Weights of a small mixture-of-experts language model, trained from scratch on English Wikipedia.
Size: 12 layers, width 128, vocabulary 1837.
Experts: 64 experts in each of 12 layers, 32 clamped SwiGLU neurons an expert, 4 picks a token, a sigmoid router.
Training: 243M tokens, 3862 steps.
Below are experts of layer 4 (counted from 0) of a mixture-of-experts language model. Rows are named router (the router's row for the expert), gate (a neuron's input weights, with its number), up (a neuron's input weights, with its number), down (a neuron's output weights, with its number) and show model dimensions 0-63. Each number is 200 + 40 x the weight over its row's rms, rounded and kept within 0 to 999.
After each expert's rows: a language model's description of what the expert responds to; "comes after" lists some tokens at least twice as common just before its tokens as in all text. This comes from a sample of Wikipedia text that the model never trained on. Tokens count by the router's weight.

# expert 23
router,231,207,265,152,219,231,214,159,199,202,257,213,238,259,300,210,290,192,189,195,196,210,202,178,165,216,196,158,184,176,164,219,209,89,201,197,189,192,215,171,188,199,261,168,290,171,201,210,267,259,202,253,178,234,122,238,169,222,267,207,202,169,176,152
gate0,247,143,191,139,202,151,170,150,149,156,259,226,188,211,177,175,222,240,180,236,247,225,208,210,230,143,255,119,257,184,260,246,191,212,213,232,217,133,222,182,179,162,257,174,217,177,206,262,183,220,239,188,154,158,177,167,177,201,282,192,167,179,145,141
up0,159,248,199,189,265,154,194,229,228,214,233,204,257,206,276,204,192,241,242,164,203,297,172,195,232,258,169,166,222,203,60,176,205,171,155,185,224,223,199,187,182,213,215,181,160,187,208,213,153,213,249,153,258,164,213,227,228,173,96,204,159,250,166,175
down0,217,172,207,272,210,223,219,181,232,197,156,207,225,157,213,176,187,131,222,168,213,209,218,117,182,266,129,247,267,222,165,139,146,228,244,246,172,190,238,188,222,226,209,198,217,214,183,162,177,123,212,229,153,208,235,165,164,200,119,186,163,226,206,199
gate1,235,177,251,232,213,178,178,154,202,163,231,223,216,206,164,151,153,200,128,195,159,246,238,194,139,175,316,149,214,228,154,166,162,169,190,152,151,233,210,187,213,131,202,211,213,187,209,219,199,223,231,216,219,227,145,238,259,157,206,147,203,230,241,272
up1,237,219,226,223,248,226,224,148,246,181,254,238,240,139,161,157,210,245,134,188,190,228,203,209,115,158,307,159,218,220,185,193,178,154,206,233,145,229,195,178,207,198,199,193,192,226,224,213,211,176,216,153,222,229,131,243,266,116,169,224,201,235,232,193
down1,304,225,165,191,135,180,187,171,226,223,250,162,241,196,211,163,239,269,200,185,226,180,242,171,204,176,213,209,243,107,186,225,200,276,180,144,151,108,243,204,175,158,203,111,219,219,199,193,120,218,231,160,200,247,197,218,155,189,243,231,256,173,244,204
It responds to: Of and m-words
comes after: " M", " m", "M", "m", " L", "em"

# expert 56
router,162,185,229,177,212,182,119,281,160,183,245,153,182,216,187,169,247,213,194,235,260,177,117,193,227,223,203,165,127,219,186,273,209,207,153,223,199,178,216,220,183,238,293,221,222,225,185,157,142,213,215,200,272,146,233,163,207,170,254,227,245,129,225,196
gate0,225,157,124,243,280,206,176,204,214,166,202,219,149,270,230,187,208,235,193,267,209,218,132,326,175,150,149,164,217,258,194,188,213,99,139,243,221,198,173,246,236,210,199,203,243,150,202,177,237,221,178,248,134,151,209,234,215,199,141,316,194,272,160,246
up0,194,120,134,219,263,174,147,234,274,166,231,210,184,290,222,190,142,217,254,198,180,138,196,223,182,164,176,223,214,232,106,206,231,180,173,188,277,168,159,120,226,168,246,254,219,188,210,202,218,245,184,205,150,221,141,211,234,191,225,292,177,195,114,241
down0,179,183,268,200,135,174,193,216,169,153,245,204,218,257,294,187,200,166,206,157,139,198,184,232,196,182,261,224,203,238,164,181,288,191,185,165,183,157,184,201,228,298,194,262,242,240,209,229,144,218,192,222,167,234,186,234,223,201,289,219,196,274,178,237
gate1,220,167,170,199,160,188,213,260,247,167,218,120,199,278,190,201,243,143,181,286,229,199,225,251,217,210,206,159,247,195,107,223,200,230,238,204,161,172,156,115,188,225,252,156,215,197,246,173,199,192,241,168,170,245,146,84,128,276,179,168,139,127,213,171
up1,247,275,191,193,119,109,239,226,189,184,210,148,207,212,161,234,250,207,168,271,189,236,217,230,200,191,223,172,221,203,142,205,157,212,225,237,161,171,162,256,204,245,243,115,210,220,293,149,176,120,208,192,192,166,192,60,129,188,184,133,181,185,235,121
down1,243,203,151,106,211,214,203,205,168,211,248,223,175,176,144,230,217,193,162,280,247,247,218,216,164,195,238,176,221,185,190,256,131,146,239,134,245,241,217,241,108,171,227,243,183,182,244,250,281,197,181,188,260,160,283,165,153,183,228,251,218,179,183,268
It responds to: Spaces and word starts
comes after: " |", "|", " the", ",", ";", " a"

# expert 48
router,192,207,209,165,224,150,217,193,151,223,217,203,208,249,267,203,212,213,141,258,167,162,99,264,184,147,170,263,222,204,124,173,208,87,213,250,250,259,215,164,250,224,140,225,187,176,220,262,216,177,237,201,242,214,162,184,123,143,221,233,161,216,179,211
gate0,114,222,171,206,198,222,210,205,162,177,232,157,152,179,263,235,159,180,93,259,264,155,174,241,144,174,221,187,203,175,273,216,244,175,178,242,268,251,237,140,242,217,221,202,225,197,186,168,247,182,232,288,235,178,193,171,130,205,200,193,220,245,167,167
up0,161,142,199,232,241,295,179,270,196,175,231,143,232,187,200,188,174,230,143,217,139,223,85,226,177,159,255,287,184,164,141,200,248,174,230,149,205,179,160,130,243,226,208,181,187,118,200,203,249,211,242,237,235,220,211,165,167,176,224,208,171,256,183,213
down0,146,252,205,177,176,202,202,250,180,223,256,219,138,161,291,192,195,230,202,226,197,199,215,170,243,187,186,165,297,173,186,204,151,207,230,155,203,175,147,239,265,197,242,178,221,200,167,236,179,241,200,141,225,192,234,149,141,128,194,174,208,138,191,233
gate1,203,263,175,163,117,121,209,155,259,170,210,205,262,260,268,235,131,272,273,248,179,219,192,240,172,130,206,169,234,239,256,216,168,191,225,235,154,239,244,151,237,273,199,253,192,222,215,249,216,201,234,222,220,205,164,151,195,140,246,212,202,229,190,162
up1,186,221,193,113,167,155,171,166,287,194,193,159,219,257,217,223,174,251,236,247,209,189,173,226,149,172,226,197,200,263,223,129,210,258,213,228,203,257,228,162,233,250,162,227,213,187,232,286,225,207,205,270,218,238,138,185,159,202,277,201,201,228,231,176
down1,251,238,260,208,281,176,224,179,240,228,116,212,204,153,164,173,196,159,194,234,223,146,192,220,226,207,220,299,196,188,159,217,168,138,223,245,226,203,248,195,190,304,202,166,212,125,64,238,144,183,225,176,206,202,230,185,169,191,215,213,142,206,230,220
It responds to: Conjunctions, mixed endings
comes after: " ", "v", "e", "av", "h", "u"

# expert 19
router,183,115,226,235,265,159,186,299,232,149,185,188,226,212,153,195,112,117,194,99,175,224,203,228,152,154,191,198,174,143,155,241,224,204,246,225,263,204,218,124,244,268,230,218,138,221,170,181,260,266,119,188,253,226,186,186,175,222,177,216,228,221,201,252
gate0,167,143,164,243,226,157,172,255,196,176,273,140,196,222,207,142,219,232,200,256,286,190,139,210,237,148,193,175,243,175,221,184,224,232,219,224,257,228,185,214,195,216,239,241,227,159,246,182,214,168,221,156,189,209,239,223,178,152,204,255,120,124,109,205
up0,147,145,143,244,251,156,181,198,229,171,233,175,147,171,200,216,217,201,188,245,219,222,118,195,153,166,279,113,297,211,222,197,190,161,196,210,196,300,150,183,193,177,222,140,237,151,205,254,194,183,204,191,160,167,219,219,181,135,185,246,181,183,174,222
down0,144,114,196,191,176,216,197,202,166,152,180,136,149,228,235,193,207,160,186,244,171,237,223,172,232,259,193,252,186,220,150,195,207,162,239,268,171,260,194,183,151,333,280,243,218,151,144,184,255,149,117,195,207,184,197,240,215,205,220,205,228,220,202,165
gate1,183,232,236,205,241,134,185,214,278,246,153,218,239,159,198,243,148,176,133,114,208,225,207,175,201,205,233,199,235,203,190,227,228,187,228,188,223,245,204,288,207,246,216,258,211,202,212,208,269,261,186,207,228,231,179,183,170,230,236,189,174,254,274,227
up1,186,292,228,194,264,133,177,184,184,213,201,234,178,174,195,141,164,203,200,169,199,196,146,181,223,225,218,226,209,196,153,174,234,175,134,136,220,205,143,216,194,171,238,168,287,227,187,191,170,219,234,175,177,232,199,292,223,195,237,257,263,316,117,244
down1,155,210,206,172,179,274,165,186,220,195,62,168,157,140,170,153,191,186,182,184,181,132,186,191,166,170,201,192,164,183,234,192,153,140,144,260,263,244,236,168,177,322,167,187,234,144,187,244,240,193,194,231,189,232,204,149,108,181,162,228,263,207,216,215
It responds to: Capital initials of names
comes after: ",", ".", " the", "a", " of", ":"

# expert 41
router,256,150,154,144,155,121,145,155,130,199,254,161,244,244,276,141,217,215,229,208,197,166,156,186,218,195,197,262,163,202,150,198,212,194,200,166,252,218,236,220,169,247,194,257,214,163,257,115,266,219,226,196,203,203,196,210,149,194,174,256,124,145,215,192
gate0,165,217,262,242,174,134,177,141,206,294,219,174,150,203,233,274,243,218,110,196,186,187,272,247,216,275,176,200,127,246,192,201,226,257,185,262,179,204,195,207,224,126,216,233,179,250,229,198,208,195,174,241,215,162,182,187,145,184,221,145,188,177,249,162
up0,235,191,145,284,187,176,200,238,222,136,213,189,203,239,177,228,228,230,221,208,178,205,189,178,172,245,175,231,257,254,206,190,170,198,142,203,174,168,169,189,205,189,143,238,188,194,230,74,225,159,180,236,137,221,171,204,111,267,240,207,217,223,158,251
down0,177,136,284,144,142,217,215,156,264,188,274,238,197,147,204,229,179,190,161,202,204,172,147,170,112,201,180,194,244,172,224,209,186,232,188,143,237,194,216,158,213,226,243,176,188,202,246,178,222,182,202,252,161,241,237,149,191,158,185,204,196,188,236,234
gate1,134,246,196,183,228,246,182,285,115,150,254,124,213,227,202,206,279,200,164,166,185,161,187,176,167,168,148,252,185,243,148,196,247,154,156,243,175,263,219,162,190,218,233,175,242,178,220,267,195,213,267,267,244,166,209,184,179,129,212,253,170,289,144,169
up1,162,180,218,215,235,226,226,268,147,174,222,122,169,225,197,269,287,206,186,160,170,193,165,144,191,148,101,223,224,207,187,190,214,158,138,229,211,227,202,194,176,189,184,168,249,139,231,192,148,229,217,253,223,203,230,175,199,122,211,189,228,208,179,151
down1,213,212,172,221,176,245,185,159,265,211,159,191,171,131,167,195,216,141,187,258,219,278,225,224,224,164,127,221,161,172,210,176,217,225,250,220,218,184,219,198,232,222,180,167,189,238,192,210,155,233,232,227,164,185,244,198,265,183,130,211,163,193,249,257
It responds to: Capitals and acronym pieces
comes after: " |", " N", " n", "N", " C", " \""

# expert 40
router,239,186,134,187,242,203,142,237,167,213,236,187,231,198,257,177,275,260,286,200,219,206,213,180,187,217,189,179,137,194,171,231,176,261,188,211,217,251,185,168,212,179,159,178,200,181,197,226,192,228,258,214,181,181,99,133,200,225,208,171,115,149,221,203
gate0,263,193,172,243,229,174,236,108,205,182,232,187,212,147,162,219,252,148,227,233,161,118,218,254,212,248,243,172,209,195,119,176,201,149,249,191,238,200,202,310,135,145,225,226,218,145,173,216,243,203,264,233,131,206,223,310,152,133,214,216,188,227,185,196
up0,232,200,196,232,286,165,283,156,194,223,197,212,158,199,211,159,191,192,266,250,172,207,226,212,203,198,157,168,149,180,101,201,109,225,271,252,285,240,171,286,118,156,230,156,177,180,132,238,208,201,285,251,135,218,157,282,185,161,230,181,181,203,220,150
down0,168,196,222,250,209,172,177,194,212,260,195,206,193,258,231,175,195,187,166,217,290,141,117,227,133,164,184,235,192,207,179,184,239,183,195,211,140,231,183,128,263,165,154,220,158,244,136,154,167,147,244,177,140,248,194,228,263,141,164,217,161,207,215,172
gate1,297,148,225,189,128,180,103,245,205,242,200,196,203,233,200,172,193,252,180,196,242,235,221,227,165,164,234,201,211,180,150,272,163,147,181,227,199,209,179,195,171,189,172,227,196,260,238,201,248,213,258,244,250,252,145,192,206,192,179,171,161,152,215,136
up1,325,170,228,224,74,192,177,244,220,188,206,191,160,195,168,168,183,247,174,224,173,278,248,163,207,172,242,191,201,174,270,238,203,169,196,207,175,212,182,207,183,187,172,225,96,231,269,158,179,259,218,178,261,232,138,188,298,200,221,182,116,182,188,224
down1,240,201,202,228,261,188,174,163,256,128,267,193,176,239,163,180,275,233,181,229,160,177,207,167,244,221,246,178,213,161,190,151,204,240,158,153,250,231,161,171,148,227,147,213,142,162,173,144,226,193,192,135,241,159,275,127,199,192,219,180,264,231,233,336
It responds to: Articles and determiners
comes after: " |\n", " of", " in", " for", " as", " to"

# expert 55
router,266,187,254,257,179,222,203,156,171,247,227,154,216,181,243,251,199,204,176,74,232,110,197,213,259,221,240,237,237,255,180,143,193,216,219,225,285,172,261,230,172,190,180,127,146,227,255,220,154,186,248,161,146,223,205,208,192,289,230,253,215,215,249,221
gate0,194,250,165,230,252,175,183,176,205,239,217,175,177,266,202,212,198,236,233,128,287,182,173,205,281,167,208,220,230,264,168,192,198,219,178,192,242,202,204,168,154,227,196,220,180,176,222,215,174,171,217,160,170,307,191,226,149,148,214,244,205,160,213,220
up0,226,186,130,267,228,157,257,267,91,158,172,201,196,163,174,155,223,244,217,144,242,200,247,199,156,208,159,181,228,213,248,220,154,206,147,154,158,271,264,287,205,204,170,199,222,205,160,247,231,230,207,172,157,224,187,242,180,222,331,239,190,216,171,154
down0,260,175,243,241,123,200,187,162,237,174,246,208,216,211,196,264,246,211,107,206,219,117,186,233,183,197,279,271,210,209,141,144,233,171,153,173,230,191,182,179,209,174,154,242,171,181,205,134,59,193,256,196,210,159,215,197,174,186,129,201,173,242,179,162
gate1,174,160,257,220,228,235,120,207,206,145,182,224,195,307,211,209,191,199,205,247,179,201,218,214,254,218,238,175,285,149,202,149,218,124,214,180,243,195,152,207,193,119,233,158,187,184,301,179,226,201,216,249,211,244,213,208,185,175,200,192,190,131,153,220
up1,170,190,259,173,181,197,139,235,205,179,190,229,172,239,187,233,228,236,261,232,204,186,217,209,243,191,245,166,247,168,217,198,171,193,159,206,196,220,185,166,231,211,166,172,187,128,224,147,223,229,220,199,259,301,183,159,212,230,219,215,224,172,180,241
down1,270,142,276,138,84,197,221,190,161,225,183,153,147,176,207,210,159,187,237,161,212,196,217,240,173,193,180,170,269,179,184,130,167,181,137,260,215,207,259,230,203,222,193,164,154,202,235,294,206,257,115,179,182,167,185,199,181,276,199,252,190,204,229,197
It responds to: Digits in numbers
comes after: " ", "20", "19", "–", ".", "18"

# expert 13
router,224,178,162,159,175,165,171,260,138,270,222,127,259,216,213,194,199,200,157,199,196,216,177,210,280,244,265,155,198,221,198,266,162,167,256,184,190,143,221,232,202,231,204,241,173,175,242,147,140,218,189,169,240,144,208,176,192,229,239,225,257,129,199,148
gate0,162,193,195,164,134,217,159,228,170,223,204,226,229,280,247,232,197,231,189,226,188,255,229,170,281,143,211,275,234,193,209,183,205,200,194,187,220,187,187,227,206,104,103,166,180,241,201,166,246,189,176,233,185,261,157,233,149,225,240,147,169,190,166,210
up0,193,224,165,270,104,161,137,226,173,112,200,243,176,258,211,192,249,234,204,283,253,227,199,204,181,192,234,267,217,190,189,177,215,209,221,166,108,186,131,287,181,158,197,170,197,176,251,177,199,154,219,229,188,235,208,216,167,193,273,198,170,170,202,124
down0,163,205,181,234,251,208,232,166,216,175,234,241,161,239,254,231,169,155,200,186,154,232,232,206,218,226,245,160,221,174,240,191,272,164,203,186,204,244,166,140,202,256,157,198,198,191,227,241,228,95,208,260,203,206,136,298,188,158,150,183,252,160,229,261
gate1,145,168,227,189,194,258,225,250,209,203,225,270,211,201,229,238,154,246,193,127,116,111,186,220,221,188,214,248,209,212,197,208,145,232,152,161,287,197,206,202,200,151,248,206,188,102,180,213,200,157,202,232,235,225,173,237,223,243,245,243,206,170,184,206
up1,196,234,139,217,214,173,201,160,261,159,220,235,185,254,185,196,195,165,183,254,183,176,234,189,186,180,162,272,245,284,227,132,218,145,138,175,195,194,156,156,213,154,159,205,251,205,243,219,241,198,224,296,95,241,176,241,148,246,188,256,152,295,129,215
down1,177,152,210,244,167,225,217,180,128,250,144,179,237,251,187,243,191,137,145,226,262,249,128,158,138,209,191,143,215,162,243,172,186,222,186,215,210,171,163,230,221,250,227,272,249,215,242,96,44,172,176,185,215,215,217,210,192,205,264,195,216,170,253,216
It responds to: Spaces and word openings
comes after: " |", "|", " the", ";", ",", " in"

# expert 60
router,214,251,260,203,181,232,136,303,235,234,172,205,167,172,247,204,133,151,157,120,164,179,161,264,228,233,210,187,237,221,203,203,183,104,210,184,240,255,173,191,230,282,216,256,200,94,216,190,231,217,193,212,183,169,166,182,160,218,184,213,172,193,237,240
gate0,195,171,261,246,235,178,202,185,217,193,177,189,212,130,191,188,175,185,192,103,188,193,232,199,218,263,193,192,254,204,197,206,248,197,208,210,258,207,158,213,251,225,180,272,204,118,204,166,224,254,136,232,251,239,215,177,140,213,293,238,240,256,218,308
up0,201,230,257,259,194,165,216,175,207,265,182,249,166,165,201,174,203,203,162,160,151,165,221,228,230,278,239,232,242,243,205,180,254,176,178,187,216,81,109,245,206,146,220,232,229,177,208,189,225,142,174,228,176,230,269,217,194,204,321,226,238,268,202,226
down0,227,234,235,159,212,237,166,222,261,223,114,220,214,158,228,174,239,145,139,138,208,209,241,188,169,264,214,157,181,216,173,236,183,187,206,221,196,228,222,191,194,362,141,200,170,109,137,184,206,206,152,243,154,196,220,186,224,240,193,239,247,191,178,171
gate1,162,222,259,243,238,126,170,168,222,174,220,161,218,238,219,252,248,213,114,230,230,166,213,157,208,236,137,163,186,147,135,169,176,193,228,234,160,180,212,138,149,149,247,153,196,239,202,216,166,243,184,183,154,152,147,222,249,244,246,153,179,201,254,196
up1,201,231,178,227,207,257,251,163,165,101,153,165,179,242,271,256,176,222,256,185,222,271,202,191,90,172,197,227,201,189,205,173,221,133,226,180,199,179,182,184,156,179,246,239,229,246,214,217,235,159,234,152,159,156,225,258,218,223,251,225,251,277,227,200
down1,171,178,260,159,182,194,173,241,153,151,299,212,202,207,177,142,250,224,213,238,137,194,217,194,197,176,196,148,201,167,191,251,170,242,247,209,196,169,158,195,262,188,214,248,163,232,241,305,235,282,186,169,215,183,165,191,239,200,121,184,218,206,235,272
It responds to: Word-initial capital letters
comes after: " |", ",", " A", " the", ":", " of"

# expert 10
router,264,230,186,176,193,191,187,194,210,227,220,146,233,204,201,193,171,223,216,192,198,199,141,264,202,181,202,244,230,285,183,157,261,187,217,204,243,188,111,228,215,223,314,207,178,216,240,269,146,177,243,186,213,192,244,243,182,225,214,154,147,200,248,155
gate0,183,210,216,153,249,213,202,200,145,145,203,149,185,265,227,203,132,225,185,144,243,205,288,325,215,187,202,162,196,305,166,302,221,213,203,166,217,238,151,216,175,135,265,223,265,183,184,219,172,211,193,197,171,159,205,270,215,162,209,217,171,235,193,151
up0,162,210,260,129,210,209,162,194,206,178,263,155,177,194,204,242,241,187,131,191,253,209,246,303,234,185,266,218,137,288,220,246,194,187,157,206,185,210,181,208,218,156,246,202,210,141,233,171,207,178,194,218,233,218,210,207,206,204,163,231,119,217,151,144
down0,218,178,234,201,148,151,212,179,191,174,253,210,129,160,244,279,192,273,257,175,283,255,240,146,105,155,180,157,217,146,155,121,209,179,199,192,188,188,217,229,240,190,236,177,283,206,157,178,84,212,218,185,249,207,250,243,242,226,194,140,212,255,233,230
gate1,188,139,191,268,154,178,239,177,208,279,213,198,164,240,158,170,167,243,215,138,213,209,193,230,257,184,227,149,118,173,200,204,197,173,163,200,198,127,137,164,240,221,216,162,240,194,223,237,296,188,228,284,199,216,188,131,219,189,236,174,192,156,247,134
up1,170,102,150,227,162,162,212,198,232,254,237,203,103,259,184,189,159,220,186,114,201,157,218,217,282,152,229,199,238,247,235,202,237,168,185,244,106,162,165,115,211,230,277,217,206,165,236,263,248,208,212,221,214,181,199,138,249,152,216,221,201,209,233,214
down1,228,173,197,220,242,183,261,232,162,128,207,247,227,141,193,168,189,102,176,166,183,219,203,222,188,242,178,178,178,180,178,228,263,186,227,208,222,191,173,245,186,229,156,272,151,249,164,191,187,241,248,145,158,135,173,213,278,179,180,201,224,199,172,248
It responds to: Numbers in tables, lists
comes after: " ", "–", " (", ".", "-", " S"

# expert 47
router,207,215,201,208,270,150,207,211,180,245,164,140,257,206,254,204,253,174,138,196,143,125,165,211,205,162,221,230,164,220,156,212,144,136,131,221,269,226,219,230,171,119,223,150,296,153,230,230,245,211,248,206,195,202,179,184,222,227,194,231,202,216,207,154
gate0,221,205,202,227,242,172,182,225,205,244,189,196,164,223,205,175,190,241,170,158,188,192,176,225,173,273,98,235,189,181,195,205,156,233,198,120,241,210,106,176,200,143,196,151,215,168,262,173,193,198,310,219,251,243,187,183,103,244,178,271,199,175,210,239
up0,174,188,216,223,243,205,169,203,173,219,182,176,194,172,131,170,142,197,193,192,209,197,202,210,198,259,167,292,202,186,185,215,186,198,168,173,206,217,121,193,225,149,233,174,205,134,273,153,183,221,286,233,256,234,222,237,157,202,173,223,232,221,220,224
down0,255,164,205,188,161,181,241,176,215,209,67,213,209,234,211,210,199,230,151,169,173,138,222,185,163,204,191,206,221,184,222,209,208,214,205,197,194,233,191,212,222,213,184,107,197,234,231,174,107,235,188,180,120,197,164,153,206,212,141,220,174,203,187,217
gate1,281,287,188,190,207,154,173,160,146,201,237,270,240,187,221,158,195,224,157,225,168,246,122,209,199,242,237,175,223,217,186,178,241,151,164,191,245,210,207,187,151,217,182,279,211,155,185,217,181,182,248,213,271,221,126,242,214,167,227,183,233,266,262,163
up1,217,275,131,253,242,162,153,222,108,209,186,182,167,162,187,252,209,180,156,258,233,239,169,184,149,239,202,199,184,188,146,148,132,221,186,195,202,187,245,210,181,157,138,216,229,202,158,171,201,152,221,210,250,231,137,212,223,142,216,189,196,267,243,225
down1,210,193,214,225,160,199,227,235,248,223,260,103,190,169,134,217,182,215,243,184,202,93,220,246,230,160,207,219,209,147,254,207,178,215,182,231,212,205,278,179,214,159,212,211,175,249,135,167,171,209,300,203,226,177,203,205,263,133,292,201,222,190,218,137
It responds to: Pronouns and determiners
comes after: ",", ".", " of", " the", " that", " and"

# expert 54
router,216,201,171,197,229,169,168,241,202,241,263,186,230,142,219,164,217,301,187,147,209,194,96,226,254,202,199,194,130,218,218,234,225,221,220,173,185,182,162,230,207,229,243,198,283,165,235,127,161,198,148,208,230,186,201,151,201,175,259,248,247,173,184,160
gate0,162,171,254,222,231,180,222,225,150,195,230,253,196,156,216,211,191,218,163,191,134,144,234,239,135,220,199,172,210,226,208,141,156,248,212,214,193,274,149,114,242,122,151,237,145,137,129,295,236,184,232,166,158,253,201,207,183,237,224,177,175,208,211,181
up0,149,210,192,213,238,231,193,212,140,234,229,241,238,174,143,248,204,231,207,194,171,171,174,204,106,219,164,211,230,191,232,188,149,174,242,168,160,237,97,148,203,182,165,233,204,165,60,216,214,191,183,218,157,158,214,171,159,241,221,189,213,219,134,161
down0,207,184,242,207,188,177,219,221,210,228,174,153,223,184,176,219,161,154,186,159,157,239,199,215,234,201,216,266,168,192,220,239,117,284,254,183,138,95,261,224,161,196,194,148,141,237,207,206,134,149,249,202,181,122,179,188,195,256,143,193,136,240,170,253
gate1,233,150,189,159,247,181,135,151,256,134,237,220,221,225,158,117,219,117,173,230,203,271,237,174,237,237,232,211,174,214,157,157,242,175,205,163,239,174,207,173,159,150,207,189,192,264,123,168,202,238,223,145,136,231,147,205,141,187,148,273,188,211,231,243
up1,181,212,146,188,137,143,203,204,163,201,253,227,230,256,220,225,190,208,223,224,199,221,219,242,166,198,173,242,227,240,217,178,162,145,151,159,159,216,145,179,233,187,232,269,209,196,225,225,218,167,258,218,207,192,220,267,145,247,242,186,108,207,162,101
down1,193,208,132,164,173,123,260,182,181,222,249,284,258,120,195,161,282,237,192,175,225,174,130,199,190,229,137,166,202,195,217,257,202,210,192,182,177,251,157,188,201,194,251,222,243,189,255,196,138,199,211,150,156,189,223,231,216,200,229,197,227,246,117,159
It responds to: Spaces before numbers
comes after: " |", "\n", "|", " |\n", ")\n", ";"

# expert 53
router,242,212,179,216,154,243,246,237,204,172,197,147,202,192,168,192,217,281,252,228,159,127,219,205,209,193,213,211,205,268,166,205,146,187,235,164,219,195,168,145,230,220,225,247,235,145,222,211,173,233,235,215,192,206,203,210,190,239,195,166,198,172,213,166
gate0,149,247,233,114,204,254,189,238,245,225,239,162,184,260,182,236,178,216,164,243,164,163,243,158,184,203,205,133,180,238,88,198,172,247,229,177,218,211,182,204,180,142,112,155,205,208,169,215,186,277,196,264,164,132,180,165,199,242,133,169,194,226,284,213
up0,119,247,203,244,209,245,255,192,190,210,277,217,156,230,227,257,207,219,179,141,184,206,195,204,179,145,171,121,244,199,232,142,172,178,258,156,191,202,237,210,161,123,212,210,194,245,212,163,227,245,222,233,181,143,150,207,244,187,217,197,114,240,221,225
down0,172,216,199,193,242,163,221,203,179,163,241,231,239,162,180,175,172,139,196,220,112,147,183,203,166,179,172,156,185,238,181,121,182,245,246,222,240,149,191,185,165,210,183,186,273,206,140,108,159,215,186,177,184,193,172,268,182,172,235,120,220,247,181,192
gate1,267,122,203,276,235,99,195,242,196,146,225,147,205,217,187,233,196,206,208,231,184,234,185,187,158,167,229,223,202,185,237,118,191,257,180,267,188,211,189,197,108,179,173,251,264,154,205,193,230,260,175,163,115,176,121,174,214,176,224,233,121,155,179,220
up1,180,182,203,219,247,115,243,176,216,111,222,242,184,184,177,235,149,231,189,218,177,204,130,218,156,176,263,223,216,170,219,168,191,157,217,167,227,215,205,168,113,195,159,209,196,215,148,184,193,203,195,218,128,89,157,252,228,129,292,152,173,211,191,190
down1,122,190,294,172,198,151,255,256,179,216,175,140,152,137,164,149,249,206,189,161,162,173,312,232,216,226,232,197,271,150,210,235,232,220,235,184,177,202,163,118,124,246,139,184,170,225,187,255,229,196,135,205,180,163,152,172,128,153,200,145,200,194,191,225
It responds to: Years and line breaks
comes after: " ", "\n", " (", ".\n\n", "-", ")\n"

# expert 57
router,243,234,156,145,221,221,139,268,156,243,216,201,234,116,208,198,189,172,250,167,209,215,185,288,152,196,162,111,152,225,159,213,189,173,256,151,240,277,245,232,193,297,218,197,199,195,203,284,182,249,244,185,240,145,258,208,228,239,196,155,210,181,152,180
gate0,243,164,162,104,181,177,210,228,182,139,210,190,206,182,171,161,194,234,91,216,83,199,274,219,234,113,179,163,198,221,170,189,205,165,186,176,184,184,174,194,213,217,198,154,216,311,204,168,204,277,140,259,214,139,158,216,236,145,187,205,218,226,181,257
up0,231,170,166,212,146,209,195,234,174,155,201,176,180,150,233,175,278,248,185,233,147,174,293,216,256,152,161,171,191,252,150,174,202,195,199,176,237,240,182,213,224,214,215,171,178,255,226,209,275,250,199,260,189,214,184,138,234,202,218,198,128,228,228,150
down0,140,208,184,180,169,268,189,223,191,154,148,156,152,185,173,241,170,141,202,205,155,266,227,156,250,152,220,235,221,191,220,199,254,145,269,151,226,162,215,163,187,274,155,218,191,226,147,244,244,236,184,177,195,181,218,161,230,251,148,128,231,213,158,237
gate1,282,244,156,195,212,189,223,157,155,227,209,210,156,196,218,140,218,205,198,234,136,198,179,231,236,231,193,108,176,200,172,101,195,154,213,186,254,271,157,261,148,173,176,187,207,197,200,203,164,253,253,274,143,162,236,223,166,200,293,230,149,204,253,160
up1,198,222,175,213,229,164,188,261,213,241,238,212,192,207,151,119,202,221,172,292,258,209,188,281,214,224,207,103,217,179,161,215,169,182,171,163,250,174,224,133,187,202,214,173,243,205,218,167,227,266,269,187,83,185,204,212,233,254,203,198,210,120,204,192
down1,191,195,150,184,161,214,129,223,180,189,173,255,261,247,188,196,210,163,201,198,224,156,233,219,118,284,229,187,145,217,86,244,256,208,290,211,226,186,154,195,170,296,169,201,215,149,194,166,182,168,198,162,183,165,189,185,195,234,210,244,251,190,186,241
It responds to: Word-initial capital letters
comes after: "-", " (", " \"", " |", " the", "=="